Experts of a small language model: 1 pick a token.
Below are experts of layer 2 (counted from 0) of a mixture-of-experts language model. Rows are named router (the router's row for the expert) and show model dimensions 256-319. Each number is 128 + 24 x the weight over its row's rms, rounded and kept within 0 to 255. Numbers have three digits each.
After each expert's rows: a language model's description of what the expert responds to. This comes from a sample of Wikipedia text that the model never trained on.

# expert 10
router:122101154186150124117111094136179143120129115178113126143129142167156121106129103085120152158100169116136155106161101161139173111142154155138144122114137137111122104103096114119107157156122104
What it handles: Line breaks and headings

# expert 4
router:110124137121091125122168123160096112152165137101138135141087148097131114132109107143165104152125129128093138137090136127115167133067120134111071108121101125138132140118101138113128096115157126
What it handles: Foreign name fragments

# expert 5
router:154146114111169172155149171131112175106095133112108120111116139140088117121143138123127118158130074147160136112113110118163130150164090162147165125134099165065140151130088186105147117077104120
What it handles: Apostrophes and mid-word pieces

# expert 7
router:118139098106123113104153134145148139146112101148159147135142143141107094103117102146081138104116149121135154124141159110144179128162123086087153103172122133108166082158158132157150150146123142
What it handles: Nouns after determiners, cells

# expert 6
router:142139111128122120153095110099133142098134125102141120113121182129120151177162129127136113128174149128113125126109103156095139140122080103118111140128132132148121179150168138138133146101159116
What it handles: Infobox values, numbers

# expert 8
router:123116072130115120159126147151144141156123111138107132145128106144123127121111111093123101105139123185133142136172132151139123147109113084160112154178121076134135123112103101143146115087135142
What it handles: Parentheses and institution names

# expert 2
router:132108133130126090109114108155125130158120117087141107153164078161116134156108088104131148135111135156183146163174150096115172122169157134126146087137132109191139119118164095140130122182102117
What it handles: Hyphens and ordinals

# expert 3
router:115120177168159137130101112111129109089132099129097101072144176126137105110119141099098133140123137100163090141078154119153084148115121128132084121132134098138125138084125119150120151156117129
What it handles: Articles and prepositions

# expert 9
router:132128136108101135145122154166133110119145162143117091152132100130160132151118154166120105086181171139081092148138116123108098124148141144163106192113113158121111154134110166149111153146111157
What it handles: Auxiliaries and participles

# expert 0
router:141146098091130140115118097139076135114095152157150159119124119114138128112166182130175121094098095132137157116128137120142118102142184142117169143125178107129129119145140109118130146116142155
What it handles: Word-ending suffixes

# expert 1
router:126133151100145126118155155072166106140146127122141137135124111095144149087118132155110160139120133079103101130110111133106090109099116124132156135086138156109094112159158106108158111100141115
What it handles: Verb complements, prepositions

# expert 11
router:116135109155119142099094129113148122142156128153105154108154103103088148166138114138118116120095117121139118095156130154090159136143071105128081142132146151125124122145077153144091087140136122
What it handles: Sentence-ending punctuation